Below are experts of layer 5 (counted from 0) of a mixture-of-experts language model. Rows are named router (the router's row for the expert), gate (a neuron's input weights, with its number), up (a neuron's input weights, with its number), down (a neuron's output weights, with its number) and show model dimensions 200-239. Each number is 128 + 24 x the weight over its row's rms, rounded and kept within 0 to 255. Numbers have three digits each.
After each expert's rows: a language model's description of what the expert responds to; "gets" lists some tokens that make up at least twice as much of what it gets as of all text. This comes from a sample of Wikipedia text that the model never trained on. Tokens count by the router's weight.

# expert 1
router:128136091143142117104130124130151116149101119112179126136137151078126109094133119119114119080095127098117122130154117128
gate0:101117139117140112162151133093101131097174146125080177129102138146137138121114132161105147157122089111160126139132134139
up0:118128135106183138131085164142128120156106153130143159149095133137147178109146090130107143102128117136136109135131084123
down0:133128150106121084147108163137115151154102120152104109129118107098099144133152146132108099125155096122116106142131107109
gate1:137135125166100146145140135134091119130110115139113140106138165140109158150096139102112129159158115157099144102123175136
up1:141127143099113153139114159104118147109120191160115096112124093110130093081126167123146094104131201100184106141145140170
down1:165164100139137129142117138131130112102128162119188127154154157121128109124093127140148102130132107128136135142134101102
gate2:133140130133134075131135122125099099113171148148158161135109110127096160093174104159119157120111089132175092151127111163
up2:114144076107156082132129134191131107088153113159164098107104092171107147135100105132143121161110116137139169100115123160
down2:115094132161116110159124141124152149093190117147109086115092092117148149131181127106132126149112082109133137174144122159
gate3:156108123131123183152097104090106141124102171137067125125147147182125140143119145092138099175133088145061104128090108142
up3:134173122141126143157123151145107127137152134103150086142104104087151079132131094181123170072156159117165094112158148129
down3:093116076109117123105104150161157162121085092115119127108088153160140103115110113154082112149130185142122152136094087183
gate4:099089139108107129126123124095171154147120111115117134141062150115109082109129131142132075128117103149104092134115132120
up4:126099153115090095140145145123155114122136130129135122133096092119122124086112132143123116189152160150166105153156131089
down4:136125173115064148105111132158179091148105118140113156148102133136103140147128145117143110152123122176122178153128123137
Sports result verbs. Verbs and following words reporting sports outcomes, such as won, lost, scored, claim, finished, often followed by the, first, second.
gets: " the", " won", " a", " in", " first", " at"

# expert 12
router:112124149137109087134155105162115111138132121120149108134112159112117152135137116065099126167108089124141148094163102084
gate0:213103129119124144150133147123129139075093119115074087127131075127124103155129153150099117130077150106135096126126119126
up0:173131132141147117121146125124128148130146162128082125094126122135124128114120181119082129081131149123143109141097114110
down0:133131088137137121114138126098109100121136131118139128148121112129122082169137115115107161164129115124105115152138141145
gate1:131149163126138131137145100131167109140112125132142156132145136122133130157129133141151128142088103095119145086130105088
up1:144154135138157119147067141137154114143127144109178114134115143134070153182159120132160103124116079134140139124136124148
down1:143139129147128127148147099129112134162100176096161105125138134104123150152139103140113147138115110145100112133144113146
gate2:139100133109125124145098169118148128140173148148142113146113137129192157119137136109141130133137131130104157132136093134
up2:125150118154135128109157126127154105103119141121119149109138146148161122189117118145104113126131098140193095132140122111
down2:171148147123124136125145137094126156153139117092136158152149118127137109168130138165159183125137131132140145138114130128
gate3:153115121137126152121125140129134150073122123141113156156120121139196133151100172129116115088115127130108148118126145114
up3:119084163104064116126118088136189154160120143089141125102142146135127128144071101104070114121103110101108124148123106144
down3:170128115127132125092129169136157086104113125147114156150095140097122145148203133129131127134121127091159089116180107119
gate4:105134144139086128135157107152158117134138099130137130144122089147148141163075168143114096208140133161155173123153111146
up4:139141111079116118129095141119132111118081169155151123153118163104137108156107153121096159119098116151144110131141137115
down4:076138146105157110141101093120139162131122113084123133121155118135110119116139155134138130109109146056130076118122124145
Definite article. The word the or The, mainly after a preposition or at sentence start, plus its, entire, whole before nouns.
gets: " the", " The", "The", "the", " entire", " whole"

# expert 19
router:107105119082097136127129134172081120148133120099134143123119166109138126099084148138127126133146131198091094122084149132
gate0:140098157122114136136116093110129114087127153092133087112141128121096141114145126111123124074120176132121133159148130157
up0:105183109099135123193144183152086126132111095155157168126120121151121144132164143115141140146141137138124133136095147120
down0:152159102166183119147154164147138146183130105146114141110164101097141117131103104152099106146116122109111098137172135142
gate1:139149074096129102133139125183164180139110139169106092170157107105118126179101133102156129138121087130127129130116171127
up1:132116106171114145108076118110106134139124124097121152094151135137131110096128180128128147094147149172131086114123176157
down1:114091115155126122120157169113114111121122098160117167083136140101155147158115117109169126119147131138133123109138107146
gate2:154083141101131154089141149114123135103150113089167128106116110131084156128112163114077167145125060145117072141101100189
up2:090147107155114078139145118094140120119111160143131136131155117132143129168167152123133148125126090110107103124115123142
down2:104158135128166113192046137139075113127108139155055124162112093144135095154119165105147109120159161121121113160118122086
gate3:096163117098172130133173125108133079116143159134133141117103135110108083130173102108069139145178154132116101150122126151
up3:129149135156099118122140145148123119165153139107127161126141172120145151131119113115151129158108112137113160082103094085
down3:106144155121110111103094126128161140120150110134120156181136166141157142141126124080159133112131155103190167134125136139
gate4:125150130119178117107162142126137074107140163144128141087144146137115144116107089107130129110134182127107140152111114129
up4:100145084104158102114137116170118105144125165115145125130150133140180172150120089141148118119109153128120130160075131160
down4:108149132161087108133132105121136117117137130119145156161087145111110159144095149108120118118118151095133136134106159130
Sports team names. Starts of team, school and venue names in sports tables and articles, often after the, | or @, such as Tigers, Pacers, Owls.
gets: " |", " State", " W", " X", " L", " @"

# expert 61
router:111112126159101131133167130112080111100117129112146124120144150121130124132147151118118136155110152121116118133133084142
gate0:132103124102135121140159132131182133144176125128101114126132121132131145082131144140137124133122145124123092123152102105
up0:075172068146134110104133097086126074136155096143135120101142142169116103165137140090100130111108153132107111131132158156
down0:122123114123108129190144145129111132098188161128135132155092096146150116141111105162140108135104126091087125131171109108
gate1:160141117136145123094168091098105124136141153148074101088157106139142119133121150151148146154076128100152129118155114114
up1:145137139148121086122143091129104147140121108133096108117147110115158088109103144167143162159097150084141126143165108128
down1:098118107152119117144100113133137177157151111107140123138133106136114124138101117166132138151175128155123106156101113113
gate2:156109129168122131153125156135124114123095109090108107160149129128113145117084129104126173125099099119147098154088127090
up2:107106171133136137126122116119118166126108137118145127142119110151113116115115126098143168143115103132112160093091081091
down2:111116153164126132092128086161115147127118149141170135128179180154135155126140150156155159125126123123106115126110111144
gate3:107132147127116156125107161150142087169144143126137187138111138131118122108120192092153127140138115109108100144109144152
up3:137130114129113119207115139164150131113126083108115130143151108095117120118113127104119124143114167089127112114143152105
down3:154146096103071085162134120102146112142130126115121123114118152100103124123096123118123110166142144142144129106098107130
gate4:091151100141101144111123133078144113166146157123104110107165132161122153130095149132135127128130104132126089127168129141
up4:143075152121135154110161162131123070134145089130134157122121169091135120093097110093118119128161139144123111117140136141
down4:113153143097077116122166129106146117097113121129137154138123152146138156141136157119114137160111147133121097130094140152
List bullet markers. Hyphens, bullets and pipes opening lines in infobox-style lists and tables, such as "- Died:", "- Coordinates:", "- Political party:".
gets: "-", "|", " (", "=", "\n", ")\n"

# expert 11
router:124140127092102125135145112111117092118132135094088121107175172086139131113140100137131127072102076105138118150167106101
gate0:180135119138146097141120125155116133197111108107128145102152135129154113139125121104184135118175136134112124132159170132
up0:107141152102122136121125066138120104095171161130106141122126173110182137152134131131117119169132108102083132110080129112
down0:094102117149125125130147103093139149147106144118102100122158140135131073137154074109110139150125098125140092103141132126
gate1:134131117121144147127201129097111127123123105112144131127107110135120112120148162134152143114181134118153115171124169111
up1:112121142137117125130105148124124122130171138122170144162141114140098122103151086157093092084146151088159100180152127120
down1:138153146151123129068113119132168103127159177145133164133088092113150163096145122096165141132122135141091139128150154151
gate2:106168157165144128098097142153141120119146083109122136129158123089114134126140096095128116168102146138119112123128113154
up2:157101117117150110149131102143147149132128149127134149090125097131137114101139155139128106106186145119153151129104133080
down2:110115134089127126164125084111142127106108143124110067096137088098155082117144118108128127077110108094114104117120151120
gate3:125086150123119119131138095084153124157130139128110116134095149119132114115134120146109139132168134120141123129154125116
up3:086115113112110108141135151115114125111085165137092107134158118133170188089142098137164120145136120155124129154107100098
down3:139126149154124100088115134104117127103106106138160115163114137154165104166150160090095144112072148089134107155084089142
gate4:103114112128140090109105110112133121135101143140133163098142094108088063130108138103096135134120165113132121131101118112
up4:048107112104146129145109136092154123150140139105133164119105141129116140160101153107081127145105144135094127118085123156
down4:090087089116138129104108124136141075148104163138130126082135189174120097144122096074098096152194104089117112123125147121
Media work nouns. Nouns naming creative works (film, album, series, novel, episode), plus preceding genre words and articles, in entertainment articles.
gets: " film", " album", " the", " series", " The", " a"

# expert 38
router:064139122139156141139130125095150143125125116090101198127146156112121164134173111131117129157100131150101112122102134136
gate0:144117128128136147151122111095146167114141146105113117050111159169134170120114110115116107137120152143106087125173145144
up0:138141125115105097123135147170173084142122138126148185136124138148141105143115132175108107114079085103114119137117116094
down0:132124144105136112092123193108135124118157107119157106120134157107130102106112145137098147090130092130127133184109132143
gate1:112134112144160133125127097133097105139107157132115122139168130132120107137126135149115114120125110082113143124109102114
up1:132104178136088133178120133103179133151152113102114096124100116100128130084165138133151168174130125119133141127161133117
down1:092161118160122185113135160157117144139112126121161092112139120164086078134100153119145146140144103115110116119141109186
gate2:135144140079071131102133112145122125159134078135157138137107138128098121136130105086129132119123102128128111117130144137
up2:158161106121118135142055205132102116092152128112124122127114063143156133129121104157125179118138121089173117156130119112
down2:126130125142142197113084146129104112110127160138138158130108123149175100173123102131147148149101169152183135087107140076
gate3:112152129139105136125152084145142123159183127111167156103119159150086176143162127132128115159162187142083107136078143086
up3:160138124191113148136171120180146128116133137106166102131137186108115101150086124131106121128156089132149124111128095073
down3:145160144122131158140104155112130135112138133113130118169080126124092151107124112137104111120111127092145137127142133109
gate4:136129151189133127130107119142145139149139129119182139128140150127141160161142114115156117154133125184110128049153108131
up4:140129097118161116117154140120125127126117130137095096141132159130150121109157179153066134109134107121143148191135129139
down4:078107098085146112110175120139158123141105116143132111118100138122123075132124109094168112148099181172147123100143153124
Political bodies and parties. Words in names of political parties, councils, courts and government bodies, such as Conservative, Committee, Supreme, Congress, Labour, National.
gets: " the", " National", " of", " Party", " Democratic", " Council"

# expert 54
router:142079142188144146128087126179134150140119111113126142129166072136143097110122119119143128049135123121134122120126151174
gate0:121122118171091117142132148118132152129099106129155195161137108099135161163091180154122119158082124117138144108122100157
up0:131132121131103112113131110113128110136102108145159121109148092176072124117195129132128144128156156121101126164134144106
down0:141088136144155116188138159161084139116102108138107105147109178103144114138094105104103126109152094134106127124103153158
gate1:140096154130146140093146122137155147129109143128104127129141148141133155131130155125182117121098096147130121069161139193
up1:139147109114117093156134118166131142136104124131113148169105124105128121134117108166089122090102118147136114146157151140
down1:081113099093094145116108140066126176125114146140143144108115157107104136157130119156158126171188155104121159133146116125
gate2:155105102127165100098137151143115144129127154108128106151161116145106161120135154121091108125201137155110153143151164137
up2:142131118084174117119107152171121127154161095095123126131116105151136101117181107152117167093171197152129146157100097141
down2:117129152144084105086096129114130171108137124158178138113146135151120095133138141135123132129138160133166124114173065132
gate3:134123162163122107153133090131140144128086099141155136138059129104112120141123117156136119151128108125115112117117161164
up3:108176140135108114144119119116087149143118113103123164119110128099112158129129094146133113150122080126162112116134161151
down3:150156107137085161140124137105102095151139112171087117125113119085150129104134142142143140110107149135124096127111133148
gate4:136100099146113110119129115132108139124102117134162129123104147119175138108155139124119114126129110155171163143163151126
up4:131137152127168161130113152153112155131163116099107150114115135131111099164089129140127164101130093130115115167117150121
down4:083146139091143174139107124154168111167147154134120157130149162110111131110122133142084155161184146133133107114121144141
Numeric sports tables. Numbers, pipes and spaces in stats tables such as league standings, election results and asteroid lists, plus labels like ±%, Candidate, MF, DF.
gets: " |", " ", "%", "0", ")", " —"

# expert 23
router:171119117109117117093139122138132151114113126119143113079112118154109156130105104104107139102145118145058127159136116095
gate0:131167145141150115140141118124116114148106135115122153120127122136089103116126113186133130057094140107133154123128156144
up0:099142125187176123116107109133151142107142117134115113126133080149118146159138095140111130154123146132145104120133082142
down0:175104118118160091156125140176120133117130146107104159104112119098097131090147152144118159119115128086141136134126152162
gate1:134133143118205131084120076142163148108122108141121149122105096134086132130153127147149126125154125130126147114091114117
up1:128128093123083105115185131080116120146120160096138126119138131123160097133123159088115136125141082114112106153147141152
down1:140125116133119147136123165128110141160128145154104144101119150152191144123108127143107106117107160117160121097138164143
gate2:162086115124108098109141161146087153112079139124120104106127162108112153113095149132152136117153165164133136126129191131
up2:099121152112133106088125105127119145139124135138135127103144106100089132159104075081152120085146105132113114139120084146
down2:135108123051125077142106176121085093151097161102117126139130142076109143120059152092109105098135136113137126111166140143
gate3:132112148141122156134123131103132066133138150137108111112127122162171128110152119146140156115146165147125061117122141155
up3:119099107125120089128149143122132102154144082130107127136111197120160109068152169133111178090112125153113171117098141125
down3:122165131172112131113087140093117131147138123137136124132083120130141096080133131177098118083133127113120116132111086108
gate4:145114111129130130133104168171111161123129116137171118150138110124178123139138132119131105130151139113116158117152113125
up4:106165104126159104185158155130144140086145104118098083126153157135154103149154124103099117169152086112155144119116130097
down4:151105140128150134148129116120147161168154149144133156123119130131146139145139111141125104152162072159120142141108126111
Copulas and as. Linking verbs was, is, became, been, and "as" after verbs like described or considered, usually followed by a or an.
gets: " was", " is", " as", " a", " be", " were"

# expert 16
router:124111146138126142125100107157102155103097123120131129147117104107138112092124101160138113145149135145145112131133148108
gate0:149111082149149142132116187156111082122106119121111149116159121128109126153128145109104126080117124086117131143120118164
up0:150152135117155095115143157129145130108111157119112092122097112190144158119108143151128120194120098162137131099166129108
down0:079148105149158142170158136151112123142156120102159167109170149162110121123133144105126133147126136146144122109106177098
gate1:103107109123101132116101173111090150127158132128159084076081145134131132126135118124138124130164094166151172141094144103
up1:106168146161175114123108112150150141111124134109123130150163120160121127124156145124098120079158124107133129103111131155
down1:125121131136145121120121126134146099095125147109104130156128102144131132116142154088144097133130120106154133095123146154
gate2:105133141126137142137136114121101126105151139095119154107112123138118119124096137128087129136166106147155110107094131082
up2:110126157133124144145137123120116105120158126099132143122115118143110116113115127133097134130162118136156107104092134103
down2:126129148126123086092140137112166101144114113137127103095134118148151129144104112155145137124114100150108135123141123149
gate3:095155127159113108123120144129174111115143119116159149148115141172131156162132154151125153130090104164156118146108160121
up3:129125102101132128152164073122107102123123128137092168130114124115146064132132142115128170118154179148123132107086133154
down3:155131128149126130144113124105151121111132083131141172137116144121144154110176131144142160109121120137085168148139094121
gate4:110112166095104160121110096087103095137137163133143133092103092090104145095121141121101152148133160114113132135156090147
up4:152145132101139119117091111144077115168116160134105127110095106136176099107121130135097133157129090157147078114135128094
down4:138136127167148152100119162084153153122144105157143113091131123148158135132137119122169120113133119139111096138090104106
Table cell separators. Pipe and semicolon separators between cells after a filled-in entry, in results, election and sports tables, such as Tsuchiya (JPN) |, Andretti;.
gets: " |", ";", "|", " •;", ");", " —;"

# expert 45
router:134125138145138059132122162160131168135092094157126088128138111163116150121140124108146116118121096133154142102165133106
gate0:139115125136126167121075174123157121124148143127127105110122175141129155143127153097151078166130109131102108124150099132
up0:140139133152107102105136138125097091116141117124112128152157124147186161138126104125129124200154108131144169086142105136
down0:087165111166140107110156148135117141103090099097133142133096069211126131135123153143145160056107148099152073158122147128
gate1:105096119071127140108153126151128084161145137162137116128124156143131128112148129131179127164156107140094058122104109107
up1:108177101141129129128167117143083174139144106115113130105162107106126118126152138172135109146148149146109164132187091095
down1:153132112145135172158143080136076189123114128126089088130124123113120129159137120124135144101111146132160130122162076145
gate2:126115127123145081085129124120094137132129138166146102129146097106088139090121110110131090088083128118147145129102203143
up2:138091112145076126125061099115139122136137154122122159086082137132107107178115171093073109111170136125076103117114084137
down2:169156112145122115142117091125139145132132105142174125121094076105126131135132107126148097129105168162095105110148120125
gate3:103120169107152122161156137106149121091123163164130130083148152138098107144127106170146128142108116098120112147107128093
up3:162152140148125111170136126120186113110159143141135132138148126190164123146144117144197071153131161096107127100103141073
down3:125124126140133144100073125129114147130105170100105144102120099105101102103164129137152127079140099126155102111149137116
gate4:090121103122179119101146155094146096124107073125069118156153135105131139109138086132116163135113133143148148157142115146
up4:167119154141157094129095133148118141101125113140125138099072126140119116097117106138125148109128098107139095138125141171
down4:108119135123156137126142136155138168125097142140132142133127143136136127120145167154134125118094116135107099134154141152
Before numbers and amounts. Spaces and quantity words right before a number or price, such as more than, approximately, least, $, £, table cells.
gets: " ", " $", " than", " all", " some", " more"

# expert 27
router:161157141154129135111147144140170111116114138095154074119137098118143109107109125140171104122114116069112139133111130135
gate0:136176137138133100153117098155133134139175138136186093101086158121123150134116100128100129147160131141124121102140136125
up0:119098090109108132121102117135138119110092153076092150118174133192120138142137186167105096114112134117168146082116085159
down0:142145078168116111145136123111098110129158094129122176133117077126090124149066125115124146120099139114137137104129125134
gate1:153166167159085123100134114154139125120135147114128110139132141133117120094124141141127160162111121115132105148114121132
up1:101118118107162168129131130131125138160176137141109142145101119095115170110127103125172147052119143089146113130148132135
down1:097123142121142168098126136077185156115161115137114097132134165157137158179138115106098126112103116149148079154133121120
gate2:126121184105138159179158106124163102126151096125147099129074141081137121127172128094105117105159112133175183118148116123
up2:091146156133118137154158141107126104106145142119166115125124136096072115181140135121139117145188121158134124141111101145
down2:108138127118098145121140123117147135131135103123160170152139079157137135158150158109126110158145158168147121144133141167
gate3:066101149134159127138154088138143134083119067102159146115107149106141126160186152138102120178131192128112135103148142102
up3:093126152127087085148108104119136116151176158099151105131101156105137175127143117132121131135130131175097144112134107126
down3:106146191127111122111122142118126155163165141100130126115159112122126164142160102150122130148121100156161114113098130151
gate4:115070103142120116115144118120098076146104130145112110100111146151112138143134134131126155136124134115102093117113166139
up4:107087121106096164128151164115130076147139156156132137104175167121148096138160141105148095080159150156124121170128135127
down4:106083100102103147121125106131112114116148156116138144175133143122106122143111126135125128119152146084138167166113064143
Biography and taxonomy headers. Lead-in tokens in short biography and species articles: born in (born 1966), genus and species fields, author-year citations.
gets: "born", "-", " (", ":", " by", "\n\n"

# expert 47
router:181129107125145095095092102165136123089128118095155124101142153130139157120174109147152122154105071173119109103113158085
gate0:145123107154115099127111154119091093092107139151148138098118126138097134112095103170142136128134120158116142132090103106
up0:181123130130121108143102146093135121107086132144149128118115103172064158130091147151139128121166143138111169155112111120
down0:147094161114177122139104085177100177184083150144062135122101147089109067136105167108135101135140145143132100092124120154
gate1:118054149148120120102150061121147169178106155148127132113129190078118137144150136114136088133119138117092090090164095125
up1:137117134121123169132101106125121128123118188137061112122154111156108111160142123133103112098094088098159091133154116132
down1:150099104180143123119084144161105084098089140139158179111133131117104117144118123125177157120116114117105111120127139133
gate2:148099127131127162117107142097131103154133158140131111099116107145143151120089131113114119124113120115135113136155123120
up2:174111142127130135118076146100120103093119146153188128120145104182130171106132165105172122134181130149111125088091077119
down2:131156106184118118159084157111133143151193139119171157113099123136176131173135099134105136116131118123124077134104107117
gate3:150135107134138158141143133126134127157144128140097133117118118108071159093077113113139180097159147120131155126128117109
up3:113099123130122126120172139121118158113109108139159105114118135110114175117092174107105154155183141128098150132150086132
down3:169155112117150136133140145111118139142118151188118108162131097128109168099125134123115148102140158183166140123119153116
gate4:109123121172083131168134148128102145097146119158107132169127144113140163092095084134114111141104124089101070134121109129
up4:096097131175123163108126102120124145170131155133103129146144090118119120132102136119128155111138142098150092124126103143
down4:090138157127140141141116152136155120162145121125126144156140127131141067142085163101122128115136136139184090132101093139
Table cell separators. Pipe characters and semicolons separating cells in wiki tables and chart lists, including —; and ); in discography rows.
gets: " |", ";", " ", ");", " —;", " •;"

# expert 10
router:122114135147146101144130132153085165134115087124145110151120134139100154121142123104155141154123093098099113103120150150
gate0:109102101161144124139091153116110144156085137124111140094089148141133125141117117138103147125184091143131136115156096095
up0:114114128118120138128125155128124134123120159121151158175089145128168137122158134162108158102144095101122119136131110097
down0:171120149127089108106099121144129151109113089141116133127161131141141154075117134125134145141098140182115117074133132157
gate1:149154110114129124100130115112129142111107134086105121097094114108134143096142106098136124151132096131136120101117125118
up1:115199158159114141111142174099119090122077162122165117120134084158150135137102151130118133139147089154103133109127108124
down1:134091079190116157095085158139154111144139104127152165106123127094155141112142107131133113098057133131123146129157091130
gate2:084172088137101060138162112108139152133140180147126127142115130113134130102177088110128142125166134130091107102127112105
up2:116099129096197144108091137146123122164162096110102163150121130136076159138138138098130140103164111148153131113156151131
down2:137099105163128155114102156114141120054131115126143132072113129109162135129117102119150077100076119125181112135131149095
gate3:113135129102071122164135155150123165153154141100142134154075139089149069131111115137107140102179104114141101143129098119
up3:144092082142120115117144145138123142095118097137120095123140135129147136139129112109120118117093175143124164131132163134
down3:135112126132116137139160135120091143089075148091136107165129091112125095141114115176143116163123099137134161080127135111
gate4:094157113107146128142128149096097127128126113131120123110092131139135120160101121139105141118095084110124130093128123100
up4:153082171164070154144097104108132102102100153137131122117153116120131143072138167125114116130158139142111141152121114139
down4:126129131077146112173117137166146131109128152117137099166154129117124104165119104135148143153112148104133168100152146128
Numbers in tables. Digit tokens in numeric data, mostly inside tables of votes, percentages, measurements and scores, such as 43.48%, −37.5, 4,905.
gets: "1", "0", "2", "3", "4", "6"

# expert 30
router:142172143136139114087180145125146175135126116116109143136135149112179122131156153086109134142134149111093131133098122138
gate0:135118109152111162104155125118164126137150122060136165133104138130170063109131141119060126150171138077132140112113124137
up0:143120089160139089116118130125145167121074102118110138142106148157173105138142134107077110166146089131152129126129121128
down0:108113164138138090091115159136130113142153076117156130124139156141170116142114132167158142179156149148087130158075112136
gate1:098098125122121086171144111096154125119116108112129093118177124133148141123144162145118140169141115150165154088163128124
up1:141162163096112109157101158156135088108174140121111131161118141111137160139123113158114102111127087118130152136162135117
down1:130111119166120181129153177126135150132130137134080144134127190093163135131113130121134126103174090062126107143106082140
gate2:129110151166144113118126108079136086143180105140156102144114151118139137138122148063135155140129134139090099114111115109
up2:109103112127148084122129135105117162130157153152119111133119137088147105139098081098131132098097158119136154162157123115
down2:166133169129123092151092158113116118101123116118115147147129144116110099143146126071139157109113141115150085144123115139
gate3:102125167111119142142135137139130119058150102115136125143146174140126111118177143085126142113166125105145133147131114133
up3:146132121125083135139162094141104114116187169128099113078094121129161115114166135159119126153136141089111143121072142151
down3:184109114166148159136142170129086119098131098139064148117151160136131113112158082129125097140151110129096091097116114151
gate4:157167127095125164132095098118155099144169136153155137126143110138145158109162111164148153138131137171105137112152126108
up4:134134100155167106152164145140149057107145118122098131115140083116109120157154170151117158113137111134142140151169142138
down4:151166105157116172146121142180120120114170120109135162153135110157143126113063112126113178122111130139100114170094112101
Years and section headings. Year pieces like 201, 202, 199 and their final digits in dates, plus section headings like Background, Plot, Personal, Scientific classification.
gets: "201", "202", "200", "\n\n", "199", "198"

# expert 25
router:115148140077135154090117141146083085105146171122124110141123163126083156089142116083106122141129136129085150127115103116
gate0:111125070144106131159137056165133157138131092160127156168115112123142079118113112134137144120142132130153148124115164117
up0:103154123102113118177129115168134119113144146106091156166098107111110146139124148125113162115102109155131117126126139132
down0:129135155107133121117118105157165096137166142131109147113158140132130083101138066144147164161158144110144096132124117149
gate1:159118164164105099105127106137132171121081108144120154153128119185136155174117102135137136143141154133137118138113131087
up1:110127167137096097132131173157144177124071119141130126174153113172133150122104124108137121111139110104155099128147135100
down1:153136103115131117102112162152119130095123117148148127118109136129096146126104162084153157119155136158153144093093079132
gate2:170120131083150122142115162151124139114114125162099130129130130108105155150134125152162134133153114163171130122111148127
up2:132090150111123177133120176133119095131184116130165149093097168112121146115135154067137113153125176094098110105124120159
down2:142088131137125141130104125143104137135121122114141123141152158135091169130127111158114124101103118113147130116115122102
gate3:140132118172109145111129136133146167142136096139155141108138122129125103141107138093122168151115156092124127107155138140
up3:098128099062147112130109127105117065115118151135114111093100169121118160093170136137141134145121098163103166139094093119
down3:128097096115178153101135104178145139126127108175077151115120095116144117099134147177139118148137129123103121091073083109
gate4:161116119157123110138123130099122132075087127164123138163168107139123107136106106171160139132132086134140134113093135122
up4:108150133124117125135109138138091113140169127087131124126084136140138144107124114123141140137159098110100140131111085074
down4:128130136123123115134111120163146106092121140139118098115164124102123107107112098150118144121154125124140136136145149112
Capital initial letters. Single capital letters beginning proper names, acronyms and foreign words, as in K-uchai, U.S., KEN, WZUM, Piasecki.
gets: " K", " B", " M", " T", " S", " N"

# expert 49
router:168123115092124079116151111146126125116135089097134111099108137148137122137108139109107131136123113115082159123141117134
gate0:154116126148156158123092142115104085155115105124119102146104092138165140152145151090085136139138088136112091096113151121
up0:104118148151168064101113115163138142158152122129134125154135114115129152157170152138114118169129130121126100112135134127
down0:139142122149159170087122129150115104181129142130129120175137117091146135146126115119120075149109129139147094124153144144
gate1:117121115097113082128113146125104161114127153147134143172131067182165105114126173081095137127153122130112086156134114158
up1:065134119078153086154149142128106108152160162134166125133132151145170147174159119127150115120161118187135111097074147139
down1:125106104127097123144092097140159115088141138126118130122141113116137126106099093110164132094121121104110068167162150153
gate2:171128118105070099121148139145143155111129121103160102146134123079125152142129103102110120159142106122128114087115129123
up2:176102134109141127154129142121112128138134151126129108127145091154167138109098138146106116101194122139125133114111126137
down2:152149129157101080101076162109120126090098093162140110162103133114111121084145115098122130139150057134122112138080146136
gate3:143113098134134134114103148165116136151081103147099121137108080081168174118109135155115129132119132127166104142160150098
up3:152149108151127122179129133108119129106098147124134129120140145155129163121115104125121135128088134133146157159143101136
down3:150112124144085118133144139110147106137136104146113111136100135116155178161089134103098118162088158161135144119150113108
gate4:166135098141099137147117114176134154169119116157109131147131081115084159161145137148152119151141145157125154118115128119
up4:128093154141156125040116113101152098098167151128133136120114164191125125113148112105133141103159116109094124131138097119
down4:083113113098191143128153134122096118104146148105141132140125159149140110160136133159150138118115118091109105142098107173
Copula and auxiliaries. Forms of be (is, was, were, been, being) and following words like located, used, still, in descriptive sentences.
gets: " was", " is", " were", " are", " be", " been"

# expert 58
router:153148150103118117135112169156131104120117114198113116130107137126138157140124133106139133154106127110111121121123145130
gate0:147127120158133075120127184104113135091134127141152164147112114156165109126120104099160130142137147148101123137101134089
up0:099124134098113156154128097131117100139161102112187097092112109119137161081146163122113184136128168138092155154121109079
down0:113123134144122161145131140101100079125132138138166161156144113161107108147123100186073140120160111112122084087150097124
gate1:152089100157104125148094158141149116102118135130147108063142124151150147135128143163147127103147043161115185142085103118
up1:163107113140166108087180105114129115151099129085095120129137165082135105155127155084118107149113142118120141129151129130
down1:155135122149141122118087140134120142114117158129166142089140132161154129145117134112159172124127102122128158150108133110
gate2:104126145158146094135105124091137128161121138102138167147096160108120136168129107124127135146131143146107136122075104168
up2:110115113138098144117145101110147116174133124098132153146133161118141156133155166142112108119157115146113164121125091186
down2:113123105139101107096129113122121170127107172110131177160126133149159107138121175125105099147136114126096139100111124120
gate3:141131113093082111126135133172131156121133126139140123150161097118157144104145066193146141125165087132151076117136150128
up3:125121080160107085121100138124142125143130185122171111135133148123129136131144128101171141147092095141076149132089141085
down3:117136138096143167138148112149116159119119087163117144100116074136098104112154107171126113115107134118140100142142140086
gate4:098123162143121171130072154100119126156102103139132075123122083115150130111082143138098147121115144101116107139131090106
up4:087162150139148151151122138085132136183139105139133073119107145174142153113102112137091135136171071139118163127130129138
down4:136117121154106115125139131116107136141144141143105164158128093124120112135119143140133143091111126146126132139130144119
Name-initial pieces. First capital letter or syllable of proper names and taxon names at a line or entry start, such as Ph-yllium, C-ain, Met-rioxena.
gets: "M", "B", "C", "P", "T", "F"